Below are experts of layer 5 (counted from 0) of a mixture-of-experts language model. Rows are named router (the router's row for the expert), down (a neuron's output weights, with its number) and show model dimensions 0-63. Each number is 128 + 24 x the weight over its row's rms, rounded and kept within 0 to 255.
After each expert's rows: "comes before" lists some tokens at least twice as common just after its tokens as in all text. This comes from a sample of Wikipedia text that the model never trained on. Tokens count by the router's weight.

# expert 19
router [158  92 148 101  64 181 108 120 133 112 154 105  73 104 143 115 130 170 140  99 121 115 102 145 139  96 159 138 143 138  83 140 112 133 116  80 123 107 133 104 118  91 144 119 164 125 109 145 159 111 129 110 149 116  79 125 147 119 139 141 132 127  79 146]
down1 [126 109 121 122 100 130 127 156 127 127 137 137 140 126 129 136 153 104 131 132  73 107 106  80 171 172 109  73 102  99 130 105 138 129 166 143 119 127 126  90 145 117 132  91 109 142 113 181  98 146 158  96 102 136 146  99 137  73 156 129 107 113 155 109]
down2 [ 99 113 102 116 166 169 166 139 128  55 141 143 124 132 123 149 104 157 144 157 128 106 101 139 108 116 118  95 138 137 180  98 142 124 127 139 105 140  79 132 128 124 105 111 115 124 152 125 143 161  94 110 138 127 137 152 120 112  95 153  67 123 152 145]
down3 [107 115  84 108 101  87  94 111 139 141 136  91 150 122 111 104 132 162  99 111 173 117 140 138 143 113 120 138  99 149 134 151 157 132 139  97  88 171  92 117 158 127 126 159 124 121 126 168 121 130 118 107 131 149 163 143  85 131 116  97 115 105  97 157]
down4 [115 143 105 180 129 131 146 119 185 152 141 113 138 104 143  76 141 119 121 128 128 146  97 110 126 128 124 126 164 129 127 126 181 132 129  96  99 118  77 155 128  77  99 105 148 127 102 111 131  76 139  81  82 144 128 110 115 143 137 163 129 141 153 129]
down5 [130 111 179 158 119  94 148 125 135 104 105 106 193 117  91 171 148 136 124 124 140 141 130 123 151  92 103 143 143 183 149 136 110  81 154 110 125  90 163 132 148 100 106 127 141 108 115 137 108 157 162 138 132 111 105 137  88 163 133 126  95 135 120 149]
down6 [110 127 124 115 163 174 152 113 132 108  95 138 138 131 173 125 129 103 145 152 121 136 136  91 131 149 147 100 146 111 109 107 124 115 171 163 121 107 126 170 151 120 111  96 168  51 141 156 146 168 137 153 140 138 123 128 119 135 111 166 111 151 152  78]
down7 [136 144 128  95 104 130  99 131  74 143 148 116 132 111 115 152 131 116 135 123 141  90 112 120 122 132 124 117 107  86 132 114 184 142 124 103  80 131 130 137 155 105  82 176 133 181 125 124 134 179 133 203 150 125 144 172 148 145 130 130 137 104 107 133]
comes before: "re", "al", "or", "ro", "ra", "la"

# expert 37
router [113  99 128 119 129 152 123 117 166 120 127 124 116 102 116  98 112 149 122 127 149 129  82 104 149 115 136 122 121 173  88  82  93 143 144 108  91  92 161  95 107 118 132 122 108 125 105 121 132 110 108 136 135 133  79 123  89 125 139 185 182 104 136 106]
down1 [135 134 125 133 140  92 152 141 125 120 132 138 155 114 112 130 135 125 123 162 144 158  83 129 137 105 154 143 116 151 100 119 118 123  94 134 148 187 109 112 155 139 164 118 132 137 159 102  96 123 130 136 109 117 148 145 117  97  83 121 155 172 164 112]
down2 [144 142 150 126 162 136  77 170 157 127 147 172 128 155 142 151 141  85 147  95 125  86 127 124 171 152 159 126  78 155  83 161  95 122 146 117 127 173 165  92 142 132 141 120 102 141  97 100 141 176 131 148 167 158  98  84 120 134 138 143 101 119 105 147]
down3 [ 98 134 160 154 102 104 106  87 104 167 150 137 157  80 128 126 135 133 139 144 110  94 112 132 137 125 136 149  81  84 119 128  69 126 165 100 126  84 160 152 134 109 107 153  91 118 113 109 103  94 139 116 119 130 155 138 143 129 106 136 178 155 122 112]
down4 [144 108 109 165 163 115 184 120 133 124 120 126 157 133 114 111 150 108 135 151  83 141  80 164 102 153 124 122 124 102 163  99 116 123 150 116 115 106 108 133  80 118 165  77 185  93 140 121 143 125 145 114 165 102 103 123 119 118 122 172 141 105 128 114]
down5 [110  92 108 100 118  95 104 160 126 133 120 173 118 148 159 116 150 140 116 128  92 118 155 150 132 121  73 123 134 130 115 109 120 115 132 162  63 180 105 135 114 109 156 149  88 142 119 127 103 122  92  93 162 142 112 135 153 106 135 101 128 121 146 144]
down6 [172 104 127 125 153 140  86 142 153  94 179 137 124 127 115 149 112  94 134 126 128 122 141 144 142 111  72 133 119 168 126 144 162 112 123 127 145 126 174 118 171 145 142 146 101 131 133 152 117 179 101 138 132 149 138 146 146 126 133 116  94 126 149 103]
down7 [126 130 151 149 151 130 143 141 165 126 170 139 135 143 120 128 118 121  92 132 140 142 156  70  89 135 149 137 121 133 133 151 183 134 149 166 109 121  96 129 155 153 114 144  87  90 157 108 129 131 134 157 119  82 130 158 104 181 128 122 120  98  96  92]
comes before: "A", "S", "C", " |", ")", "I"

# expert 9
router [ 91  98 131 139 128 124 141 162 161 111  87 131  80 131 120  79 113 128 126 137 134 119 147 142 168 111 122 106 179 145  80 124 148 113 104  88 103 136 187 130 104 120 165 138 128 163 158 180 142 140 162 130 106 149 132 158 142 104 121 126 171 107 117 117]
down1 [102 126 125 125 110 155 163 136 143  83 150 104 115 156  93  98 101  82 130 118 145 143 184 101 134  89 120 136 113  98 123 151 175 106 124 103 139 150 121 127 121 142 121 150 140 132 125 104 127 120 158 150 153 114 162 137 132 157 112 140 120 143 161 124]
down2 [124 146 141  88 131 145 156 137 149 113 145 159 165 124 137 130 125 129 101 129  96 124 147 119 126 121 122 114 177 173 131 148 131 116 123 169  87  96 111 130 176 144 114 149 134  85 115 123  76 121 119 129 157 154  75 140 131 126 130 119 124 180 119 120]
down3 [171 124 128 184  99 150 116 121  95 136 147  62 137 149 117 136 120 123 135 137 107 141 135 136 146 105 125 124  94 108 142 113 161 108 136 122 152 149 120  90 112 117 124 123 189 195 137 116  92 154 148 149 123  89 121 142 124 106 100 125 123 115 159 136]
down4 [164 104 128  93 162 174 115 122 147 109 130 120 123 146  91 174 132 181 143 129 136 126 161 178 105 160 121 130 109 165 119 117 147 174 134 155 116 191 104  87 116 148  87 130 137 157 168 187 142 153 127 144 109 156 124 156 115 112 133 122 143 120 107  88]
down5 [136 132  92 136  99 114 100 191 166 135 133 160 140 120 105  98 138 136 144 102 113 163 105  91 130 104 143 101 146  86 128  99  93 173  55 140 125 131 104 114 122 116 147 118 110 114 112 135 101  98 145  96  84 118 114 112 162  72 125 138 116 146 149 101]
down6 [138 120 121 146 130 122 141 108  96 167 111 142  66 121 141 136 118 140 103 113  98 126 134 114 111 122 132 149 130 143  82 108 165 110 162 149 148 101 169 126 150 113 134 129 170 104 169 161 107 150 132 135 108  84 197 160 106 129 136 128 106 105 111 110]
down7 [130 115 137 144 125 115 126 150 132  78 112 114 144 127 101 129 171  88 132 143 149 140  83 141 109  96 152 127 116 130 104 141 139 136 149 141 127 134 136 156 109 150 154 100 114 131 147 101  98 116 119  70 132 105 120 113 147 105 129 140 124 165  93 133]
comes before: " the", " a", " to", " well", " that", " an"

# expert 47
router [ 98 126 106 116  84 159 131 120 150 115 115  91 129 126 146 101 122 161 120 125 130 180  97  86 131 135 134 156 178 166 127 115 135 111  74 111 135  70 131 118 112  95 154 134 153 143 133 131 129 142 129 121 122 124 119 126 169  89  97 126 151 107 113 106]
down1 [124 134 142 132 140 127 147 133 109 185 129 126 106  92 170 155 145 117 135 134 114  92 120 151 171 107 127 126  98 125 119 124 103 122 132 151 146 166 118 142 154 170 122 153 136 180 110  87 157 146  89 142 123 133 186 142  92 115 156  79 142 148 124 142]
down2 [145 115 121 142 156 118 169 147 171 120 106 112 185  77 194 103 149 136 109 140 166 129 125 140 157 134 111 119 122 149 131 103 162 152  90 152 121 178 141 122  76 126 119 129 151 108 100 104 161 164 137 134 125 138 126 148 144 142 127 110 115 107 144 136]
down3 [ 99 118 121 127 150 128 126 120 114 129 152 142 128 138 159 181  97 129 108 133 144 142 156 126 118 139 144 123 116 103 104 151 125 118 107 143 144 154 142 135 105 128 123 114 104 112 171 133 122 168 131 108 128 176  99 136 155 148 122 185  96  76  98 151]
down4 [136 129 113 125 193 115 146 147 117 119 136  73 129 120 180 123 159 172 129 145 153  95 170  86 115 193 178 122 125 148 142 143 125 127 110 148 120 126 119  98 123 113 113 138 117  69 156 159 123 114 116 145 126 152 103 146 111 113 130 154 131 175 136 143]
down5 [ 89 110 135 144 101  94 130 140 122 143 121 126 149 121 145 155 150 131 140 140 145  80 159 130 117 123  75  96 138 145 125 117 159  84  73 133 143 162  73 131  89 118  95 162 133 152 103 152 106 178 112 148 125 128 138 135 121 164 112 151 102 161 101 147]
down6 [124 124 129 110 201 129 171 138  86 122 136 141 120 111  77 118 160 141 124 112 174 164 145 123 147 160 143 100  75 119 125 171 171 130 159 124 122 168 148 102 122 131 127 106  94 113 121 136 166 107 147 112 170 137  98 154  98 155 136 132  58 129 121  91]
down7 [101 137 125  98 112 154 118 127 138 144 102 150 166 128 102 113 157 124 112 117 113 158 128 112 127 130  99 132 124  66  92 150  70 128  93 123 101  87 149 163 124 144 117 152 109 156 133 109 133 108 127 128 102 127 116 105 158 108 136 116  92 111 112 109]
comes before: ",", ".", ")", " in", " and", "),"

# expert 3
router [155 132  98 152  84 125 157 134 119 102 136 157 137 129  86  85 141 144 135 132 109 176  89 144 129 149 118 152 150 157 112 132  91 110 126 127 110 105 138 116  85 110 130 149 125 163 128 145 136 114 110 106 189 122  78  99 104 110 116 142 136 132 145 144]
down1 [105 147 183 106 133 127 158 138  84 119 136 162 145 129 118 149 185 130 130 108 161  98 154 159  97 117 127 136 135 162 103 101 139 166 112 117 133 132 118 148 112 132 140 129 115 110  97 113 125 121 111 110 107 146 149 107 151 166 129  96 176 107 122 130]
down2 [130 179 131 113 145 127 115 155 189 133 127 137  99 135 118 174 115  96 103 117 109 140 161 108 104  99 110 140 145 141 101 186 151 108 155 153 127 118 125 139 109  99 149 127 142 124 163 144 105 152 111  97 157 159 129 139  98 150 134 117 121 168 142 159]
down3 [ 90 108 102  98 150 135 116 140 151 140  80 120 170  83 182 120 129 155 161 146 165 149 128 121  80 151 139 159 142 125 161 159 105 133 100 163 144 162 148 110 119 133 174 122 155 143 128 135  95 136 118 134 139 112 115 155 112 126 125 130 104 130 147  67]
down4 [136  96 135 180 140 139 120 124 160  92 170 112 143 124  84  97 166 111 132  98 120 118 139 140 107 176  79  93 118 135 115 155 143  78 123 124 120 186 115 115  95  78 121 128 157  83 127 105 142  91 120  97 141 125 121 142 154 121 102 119 145 128 128 108]
down5 [173 122 146 126 144 133 150 114 112 148 127  84 136 175 166 162 111 170 121  95 153 123 130  98 147  73 134 152 101 102 134 102  96  96 153 169  71 137 154 150 155 132 150 121  94  82 149 111 134 117 126 131 150  96 152 159 144 116 148 124 136 113 151 115]
down6 [137  74 130 116 110 115 113 107 123 101 161 119 103 142 103 155 169 122 145  93  76 145 139 113 139 145 120 107 118  68 178 161 114  95 127 152  97 114 135  77 104 110 112 167 123 110 161 122 155 128 113 136 139 131 155  90 158 120 106 111  90 153 121 143]
down7 [111 106 138 140 114 118 118 147 160 136 130 118 118 151 157 142 103 131  95 133 112 136  93  69 107 180 141 103  97 135 114 131 178 152 146 164 136 124 144 102 163 130 126 120 112 132 150 154 124 166 125 120 109 122 172 129 122 162 139 121 118 102 189 141]
comes before: "ed", "d", "ation", "y", "ated", "ing"

# expert 22
router [156 138 110  88 106 125 122 123 106 130 141 130 116 129 131 117 112 180 138 119 105 168 133 111 113 164 152 131 152 165 103 126 115 102  94 120 105 124 123 130 111 131 155 122 118 172 118 149 168 170 108 119 162 104  77 145 141 105 120 145 169 102 147 124]
down1 [151 158 157 102 125 107 101 106 117 142 116 148 111 136 121 130 124 164 109  61 139 122 148 148 142 139 113 152 121 129  93 139  68 148 127 142 159 155 128 102 111 128 132  94 127 152  96 108 103 102 168 156  92 160 147 157 132 106 160 120 145 138 105 146]
down2 [113 123  89 160 127  90 123 151 107  74 106 111 156 153 106 121 124  75 122 126 153 119 126 147 190 180 154  98 130 117 201  86 101 129  97 122 145 132 120 147 106  80  93 116 126  88 115 108 129 109 126 165 145 114 127 144 119 135 110 163 183 150  82 145]
down3 [103 132 144 116 178 154  97 119 130 129 117 146 124 144 163 123 122 144  79 138 125 109 139 138 134 129 151 112 136 124 110 137 145 110  90 117 129 185 106 110  82 111 130 151 159 117  79 114 134 116 113 164 126 176  93 116 136 122 117 110 179 130  79 128]
down4 [121 165 120 129 130 132 122 118 130 139 119 128 124 132  89 110 168 127 100 135 117 153 126 118 159 121 175 149  96 151 145 136 135 166 151 113 134 162 189 137 110  98 138 174 184 147 132 123 133 178 126 147 167  95  92 151 113 110 141 144 169 144  98 110]
down5 [120 104 135 132 143 142 117 134 144 188 161  92 124 153  86 123  95 114 137 125  87 146 142 140 105 137  94  88  95 103 139 127 121 127 176 115 140 128  95 147 150 112 119  89 130  91 155 150  69  99 142 133 134 152 147 158 142 104 180 140 145 171 138 157]
down6 [159 145 103 145 116 127  83 135 109 150 113 163 123 122 119 151 122 148 103 147 123 115 106 155 155 123 171 154 143 102 121 115 172 116 152 176 164 179 132 121 147  81 122 115  98 111 147 140 148 126 109 145 117 145 115  84  90 162 112 123 119 167 151 126]
down7 [181  95  98 138 146  97 110 142  93  84 125  80 151 152 141 141 148 116  85 151 109 120  79  91 106 145 123 119 117 106 161 114 103 152 121 158  85  91 110  97 146  97 151 105 100 118 156 122 143 148 103 113 152 114 145 129 127 130 166 159 129 124 130 113]
comes before: "ed", " of", "s", "ing", "ive", " as"

# expert 5
router [113 127 140 107 117 140 119 114  92 118 137 103 127  94 116 122 140 154 112 119 148 160 143 143 115 190 174 103 161 138 123  84  89 151 107 115 112 132 133 130  97 112 150 138 111 127 139 132 128 143 104 145 126 125 102 123 135 120 101 105 189  65  92 108]
down1 [ 89 148 159 144 130 116 124 106 163 170 138 132 102 126 154 166  77  95 140 135 121 153 151 160 165 164  98 145 116 100 100 128 145 123 179 181  96 171 114 143 147 116 100 116 110  81 135 146 142 118 156 117  83 146  88 125 107 127 148 125 108 124 125 151]
down2 [129 141 132 104 125 125 105 121 146 120 127 144 156 121 157 158 147 136 133 110 165 154  95  90 136 117 146 105  61 154 114 140 127 126 133 142 112 123 153 127 123 131 145 101 170  84 112 131  99 146 165 137 156 138 107 103 180 119 119 160 147 122 146 136]
down3 [133 128 106 127 116 128 102 135 166 131 160 134 124 134 170  79 167 129 141 134 133 156 134 111 146  97  94 165  99 144 128 158 145 106 129  96  80 121 150 117 125 161 122 157 135 164 132 109 116 103 108 128 154 119 127 154 120 155 132 128 100 108 112  99]
down4 [147 111 117 132 117 146 161 132 146 123 110 172 140 171 156  93 141 105 108 174 150 148 114 150 159 134 170 141 110 156  95 176 144 166 135 141 143 103 132 129 103 123 156 101  96 113 163 120 147 127 116  83 178  98 144 165  76 126 125 110 157 140 129 126]
down5 [103 126 110  69 175 130 116 117  87 110 134  79 131 159 119 127 107 138 138 112 174 159 141 129 128 142 136 126  92 114 142 144 113 146 131 161 116  82  87 123 125 137 108 114 142 114 148 144 144 116 171 146 145 116 149 135 161 104 163 138 146 101 135 122]
down6 [ 77 121 112 155 149 119 128 110 141 186 150 138 134 139 123 157 101 144 122 138 132 153  79 146 152 147 139 150  82 147 141 133 143 150 107 118 146  97 149 162 114 149 123  93  92 110 104 163 146 132 134 138 119  96 164 133 122 154 116 145 121 148 127  97]
down7 [128 133 117 109 142 132  94 153 138 169 133 146 110  90 121 118  61 110 122 124 113 135  86 133 138  92 114 123 137 119 160  65  79 136 127 135 170 110 149 121 154  51 133  88 111 176 112 136 136 139 139 146 126 124  92 146 130 113 156 143 180 127 102  94]
comes before: "s", "ed", " 19", " of", "ing", "er"

# expert 27
router [145 113 130 113 128 166 179 126 120 121 102 130  93 100  88 118 108 119 126 102 159 114 141 109 135 121 138 138 134 143 113 121  84 139  85  77 105 137 119  98 112 132 192 120 152 121 123 152 111 113 120 104 171 116  73 116 128  94 146 123 171 106  95  80]
down1 [176 116 111  94 126 144 127 144 151 142 130 131 144 114 106 102  86 105  98 120 120 137 162  97 150 133 128 111 141 105 107  96 132 134 115 151 114 164 107 108 123 118 110 118 152 148 138 109 154  92 104 118 145 136  87 113 142  93 130 118 154 131 146 116]
down2 [132 110 122 150 133  98 170 145 141  97 143 152  84  86 135 121  94 137 124 122 118 144 137 146 155 140 122 112 160 129 139  96 193 168 112 140 132 150 134  89 142 112  92 126 104 118  88 187 114 117 136 116 152 102 187 150  99 100  95 158 131 145 128 123]
down3 [124 136 111 107 138 137 119 132 139 109 123  95 121 131 118 164 117 143 149 116 123 108 146 142 132 115 138  63 141  85 121 125 143 120 160 162 101 168 154 147 103 132  94 118 110 113 116 116 145 140 152 133 138 103 107  88 135  86 185 125 100 180 126 134]
down4 [128  98 140 136 106 162 116 134 145 150 144 128 155 154 154  93 100 139 112 127 153 152 129 146 147 152 107 160 110  96 105  97 123 148 114 128 163 141 157 104  89  85  96 119 138 135 131 107 191 115 167 128 175  86 142 136 130 109 116 131 155 129 167 133]
down5 [141 110  75  72 110 117  91  77 132 114  80 126 132 130 127 177 163 119 132 129 143 130 150 141 145 168 171 124  99 132 108 159 142 145 133 164 145  99 155 156 101 152  75 109 129 129 103 128 180 119 128  85 144 106 131 130 108 161 138 141 119 179 118 135]
down6 [129 124 152 133 105 144 102 125 135 121 118 130  99 118 129 174 146 115 112 101 153 145 132 167 128 109 143 117 176 141 122 108 104 110 114 117 133 103 116 121 116  96 143 145 108  93 154 110 158 135 117 122  83 139 111  86 144 169 144 141 127 110 106 135]
down7 [129 127 137 139 128 105  78 133 169 128 114 119 145  96 125 100 160 146 129 114 123 110 100 117 114 130 122 134 125 127 112 145 116 106 118 117  89 104 128 105 113  97 118 109  88 154 105 107 145 118 158  94 104 146 150 111 131 146 104 116 139 143 149 100]
comes before: "\n", " ", " 0", " 1", " 2", " 3"

# expert 21
router [109 121 139 139 112 123 156 158 159 102 111 100 101 116 121  95 103 138 171 127 186 151 115 122 152 157 180 143 147 166 117 103 129 145  96 121 103 138 143  87 131 121 152 137 145 168 165 177 140 119 135  93 186 128 136 111 119 123 141 139 199  95 106  72]
down1 [153 138 143 183 103 112  94 114 148  61 148 133 103 146 143 104 130 141  90 113 150 147 124  98 162 102 116 124  81 124 139 157 188 123 133 163 131 177  71 115 143 131 130 103 148 134 116 141 143 146 137 131  99 113 118 173 128 107 155 131 129 134 107 132]
down2 [158 181 124 129 170 172 143 134 157 155 153 119 112 142 106 122  73  99 128 136 154 141 163 113 146 116 122 133 154 115 161 147 128 117  94 147 183 114 145 148 109 132 154 127 195 106 125 145 130 102  95 193 129 142 138  95 101 151 160 139 106 116 130 107]
down3 [ 92 115 132 161 129 128  93 125  82 166 121 135 105 122 138 149  89 103 156 109 145 152 132  88 123  97 142 132 131 105 143 127 130 130 132 104 133 177 117 108 162 134 110 131 137 143 104  92 165  52 144 155 155  93  99 137 110 137 116 131 131 125 121  90]
down4 [138  94 138 118 127 112 122 120 126 148 129 119 113  77 165 106 175 147 129 128 122 105 141 114 163 125 116  99 144 148 136 129 174 124 107 143 174 160 111  79 172 127 155 115 132 115 111 151  88 105 163  84 116 119 149 131 158 102 126 110 141 128 114 101]
down5 [ 73 106 147 140 101 136 106 138  95 110 135 137 135 111 167 179 118 105 127 133 120 177 146 163 116 128 101 118 156 145 155 141 112 132 166 150 140 139 123  71 110 104  88 125 164 117 185 135 159 114 159 162 134 180  63 119  90 120  83 145 106 154  89 129]
down6 [ 94 146 138 111 188 154 183 147 150 100  90 121 124 125 120 121 102 151 154 123 119 117 143  98 132 142 116 145  99 131 141 148 104 114 108 135  93 125 119 172 179 107 145  95 108  95 118 150 119 102 117 121 134 110 188 140  94  93 134 144 115 158 103 160]
down7 [152 109 124 123 156 167 130 131 113 117 144 134 126 109 124 118 161 140 170 131  99 162 153 126 166 142 190 152 140 122 103 117 162 116 132 109 159 100 130 128 120 104 172 150  83 137 173 147 126 141 149 162 143 121  93 132 143 161 129 137 131 157 124  95]
comes before: " ", " first", " f", " re", " p", " st"

# expert 40
router [105 158 115 102  99 140 110 171 130 109 137 107 107  83 133 114 134 163 125 134 154 112 114 135 136 114 145 137 140 148 110 109 106 114 108 130  97  90 166 110  91 153 126 132 146 109 136 116 148 122 120 106 128 107  49 136 133 109 112 162 181 132 143  90]
down1 [148 124 149 100 147  61 191 134 151 114 131 144 161 132 113 138 144 155 127  98 109 167  97 105 164  99 104 120 110 138 139 112 114  67 142 130 128 117 108 120 124 119 127 146  99 155 125  99 131 180 183 142 149 103 130 120 113 101 100 126 143 153 126 136]
down2 [114 129 129 117 150 102 117 179 141 103 144 135 169 161 113 172 157 141 128 125 137 136 111 130 128  78 135 104 159 120 118 150 157 142 132  92 104 106 110  95 138 127 121  75 123 105 120 123 124  75 127 178 118 129 162 163 108 112 109 115 170 178 153 110]
down3 [129 100 139 121 172 114  87  97 138 113 156 109 111 122 123 164 124 151 138 132 159 125 115 153 123 114 129 103 133  68 128 133 149 112 105  90 142 101 147  96 138 176 125 126 140  91 120 124  88 147 153 193  94 123  76  96 128 138 145 174 112 145 138 134]
down4 [106 154 142  92 179 127 116 143 107 126 101 113 155 142 163 134 155 153 126 139 128 134 119 142  87 154 125 131  95 174 128 109 118 169 149 133  98 126 124  83 155 148 148 154 113 178  99 132  96 114 141 108 132 130 152 149 149  69 125 143  87 130 104 122]
down5 [178 125 120 129 115 121 121 134 127 154 137 110 172 119 124 104 148 124 150  93 110 135 103  88 119 144  99 168 123 165 126 112 125  77 170 130 106 140 136 101 120 126 133 131  84 157  91 117 127 132 166 156 128 120 157 122 120 117 129 104 130 166 112 118]
down6 [145 127 182 148 120 153  74 134 173 158 127 127  81 148 139 154 111  62 121 120 143 115 148  94  89 109 108 145 124 143 160 149 153 146 126 134 129 103 111 154 120  82 115  99  98 126 154 140 126 127 143 125 107 151 146 141 124 133 125 135 125  99 127  88]
down7 [170  85 141 155 124 118 126  77 127 108 144 119 159 112  91 104 130 135  93 161  80  90 131  98 114 164 125 177 122 149 110 108 109 125 144 120 140 111 142 146 146 164 138 119 140 111 151 107  92 147 123 123 128 146 134 124 125 147 146 143 187 154 129 188]
comes before: " |", ".", ")", "′", "C", "A"

# expert 30
router [139 119 127 143 136 130 157 139 117  69 102 114  92  98 133 114  83 160 135 118 157 134 125 141 156 148 159 136 141 107 129  77 109 138 119 115 110 128 171  99 120 115 148 110 163 121 141 153 139 133 135  98 168 139 135 109 137 110 124 102 188 123 134  90]
down1 [124 130 109 117 197 146 143 131 119 139 145 131 138 141 148  89 127 116 122 129  95 123 127 116 157 169 160 133  98 154  97 164 114 149  85 144 114 135 118 131 139 119 155 146  96 160  89 144 139 126 144 148 129 155 173  89 135 134 143 140 110 151 173 181]
down2 [ 73 154 130 148 125 125 122 113 118 127 113 150 135 117 134 126 121 104 114 126 117 146 148 186 151 112 128 104 124 112 159 153  78 107 135 154 124 107 133 125  84  82 119 147 165 133 142 115 144 150 142 134 160 127 105 105 130 152 119 128 159 108 105 122]
down3 [166 129 158 103  90 119 115 140 153 102 136 148 108 139 134  95 137 139  92 110 118 114 163  92 107 136 102  88 130 131 154 160  86 143 123 125 112 153  99  91 141 145 128 117 172 144 163 102 118 121 132  64 117 156 103 115 103 123 152 168  56 149 137 145]
down4 [125  97 115 165  90 107 102 119 157 144 137 120 153 120 173 142 134 118 130 144 139 113  98 160 150  95 168  91 133 110 121  97 127 150 106 140 136 145 101 142 135 118 147 144 119  99  96 115 118 143 148 148 149 153 139 125 130 115 156 148 138 101 101 155]
down5 [165 135  95 136 132 118  94 114 155 107 125  82 117 125  99 122 158 151 172 152 111 139 155 155 110 119 136 119 106 129 138 112 144 117 109 139 111 181  75 138 122 165 131 104 186 136 139 157 130 105 151 139 131 143 111 137  99 137  80 114 160 135 184  98]
down6 [102 142  97 144 120 117 153 102 103 115 172 150 116 102 142 151 132 107  99 126 158 123 144 140 211 134  71 166 152 111 107 115 100 113 119 139  97 138 129 128  82 157 142 118 125 121 105 129 123 112 121 111 105 166 124 112 143 120 126 119 138 138 128 153]
down7 [113 167 104 115 158 105 100 119 123 113 107 137 127  96 137 100 105 117 157 137 132 177 162 166 144 166 112 141 167 121 164  80 169 128 137 108  89 134 146 129 148  95 145  91 138 129 165 123 104 100 115 143 135 125 135 104 141 111 124 122 132 137 136 102]
comes before: " the", " ", " 19", " S", " U", " first"

# expert 7
router [108 113 159 145 132 131 143 121 166 124 135 130  71 135 110  99  94 164 137 111 112 182  89 109 151 143 134 108 160 137 117  94 123 135 113  95  77 146 129  84 100 127 157 136 131 165 125 131 134 117 116 140 178 136 120 106 111 124 156 154 160 115 129  75]
down1 [167 179 126 133 100 120 160 127  96 165 104 134  69 141 116  98 112 156 153 148 120 164 118 138 112 170 118 110 120 123 154 147 137 139 200 105 121 112 129 130 118  94 105 131 135 173 131 137 146  79 150 100 121 107  94 153  83 101  89 137 166 100  74 107]
down2 [143 131 144 141  97 142 116 132 115 124 138 155 159 120 119 137 168  48 117  98 126 180 119 137 144 103 106 149 102 160  94 110 172 138 136 177 132 152 156 131  84 160 102 109 128 125 118 114 102 120 143 106  81 158 134 130 132 129 115 120 113 109 149  96]
down3 [153 144 125 115 138 123 166  94 100 137 156  94 121 107 100  76 134 147  88  87 120 173 131 111 117 147 139 149 127 109 133 127 106 133 134 155 102 117 129 111 143  97  87 148  86 136 137 120 119 173 118 175 113 166 152 142 121 163 114 132  98 125  97 126]
down4 [129 126 154 144 109  99  81 170 145 138 156  88 156 123 122 152 183 118 124 125 121 147 149 145 151  97 128 160 155 149  86 182 160 138 100 146 161 139 147 125 132  98 114 145 157 149 134 117 141 124 114 147 191 126 105 133 141 164  84 136 126 129 156  99]
down5 [136 153 121 166 151 149 138  94 118 136 134 118 102 143 141 175 153 124  80 162 136  92  85 125 131 133  81  92  86 134 131 156 165 151 151 135 161 109 162 140 110 114 119 126 127 122 144  78 110 138 159 125  95 151 150 110 176 109 137 142 113 123 134 134]
down6 [124 116 116 110 152 155 119 101 125 163 161 136 146 137 154 129  77  92 117 120 127 122 122 177 122 130 140  98 155 100 129 108 138 110 128  98  90 140 105 137 116 131 138 128 128 119 140 113 121 137 107 139 106 160 142  76  83  61  86  89 136 111 110 140]
down7 [113 131 124 104 101 138 104 145 130 114 121 165 105 104 138 141 157 130 121 139 118 112 138  96 107 131 166 121 146 127 128 109 112 144 110 154  95 113 178 131 155  99 145 130 118 206 155 137 156 169 139 118 138  70 118 127 107  87 163 155 137 141 137 143]
comes before: " ", "ly", " and", " in", " football", " p"

# expert 13
router [122 151 111 115 130 127 157 112  99  94 138 120 132 108 111  93 135 149 156 124 142 165  88  98 140 111 164 136 138 139  84  94  80 122  81 107 122  85 142 122 121 112 149 131 185 124 168 114 163 123 121 117 133 132  94 142 113  91 119 161 169 129 112  84]
down1 [150 145 119 110 158 133 115  90  86 120 137 150 136 126 133 135 139 159  84 181 161 123 139 119  97 176 121 179  99 107 156 134 111 156  79 116 141 147 179  80 113 121 165 145 148 153 152 140 123 139 140 138 141 163 139 143 126 146 149 149  87 136 111 133]
down2 [121 103 140 120 137 108 112 125 118 122 132  99 124 134 122 181 150 155 138 130 112 110 167 147 140 104 118 109 121 159 136 145 176 140 140 123 170 135 136 104 163 192 124 129 159 170 163 140 107 122 133  90 149 101 113 117 206 138 106 139 134 112 148 137]
down3 [101 112 158 123 141 167 134 165 127 112  84 143 122 136 140 124 114 150 153 133 117 142 103 146 171 124 147 110 159 143 125 169 153 143  52  94 134 104 165 145 141 167 160 151 125 123 102 148 114 111 143 146 174 114 163 122  93 132 120 104  99 144  97 134]
down4 [142 121 112 115  93 148 129 162 133  94 134 120 106 137 142 109 170 153 134 107 140 123 108 125 130 121 156 164 123 135 110 113 119 158  87 114  96 106 107 136 137  86 127  90 120 146 114 120 120 132 139  97 131 120 114 137 143 134  94  61 120  83  91 100]
down5 [166 130 115 107 187 140 191 130 144 180 131 133 134 103 198 153 158 114  83 164 123 156 112 119 147 109 129 134 147 135 142 108 131 105 136 128 112 106 144 131 182 137 137 155 142 136 125 131 118 131 119 108  97  73  87 128  98 100 144 111 120 133  42 136]
down6 [131  89 153 137 149 152  95 134 110  99 111 146 136  99 118 121 152 111 138 144 160  82 133 109 149  88 131 121 169 137 100 136 100 143 104 108 131 148 124 113 154 141 143 138 119 106 104 123 184 127 119  96 120  71 158 141  98 137 144 138  99 149 150 112]
down7 [120 146 131 121 154 146 124 148 126 123 129 148 119 124 111 148 160 125 140 157 168 162 115 140 119  97 102 107 103 142 100 132  94 125 165 140  95 126  95 115  89 107 127 126 156 133 123  72 135 121 128 151 146 117  99 140 126 139 125 101 117 100  93 193]
comes before: " |", ",", "–", ".", "th", "–1"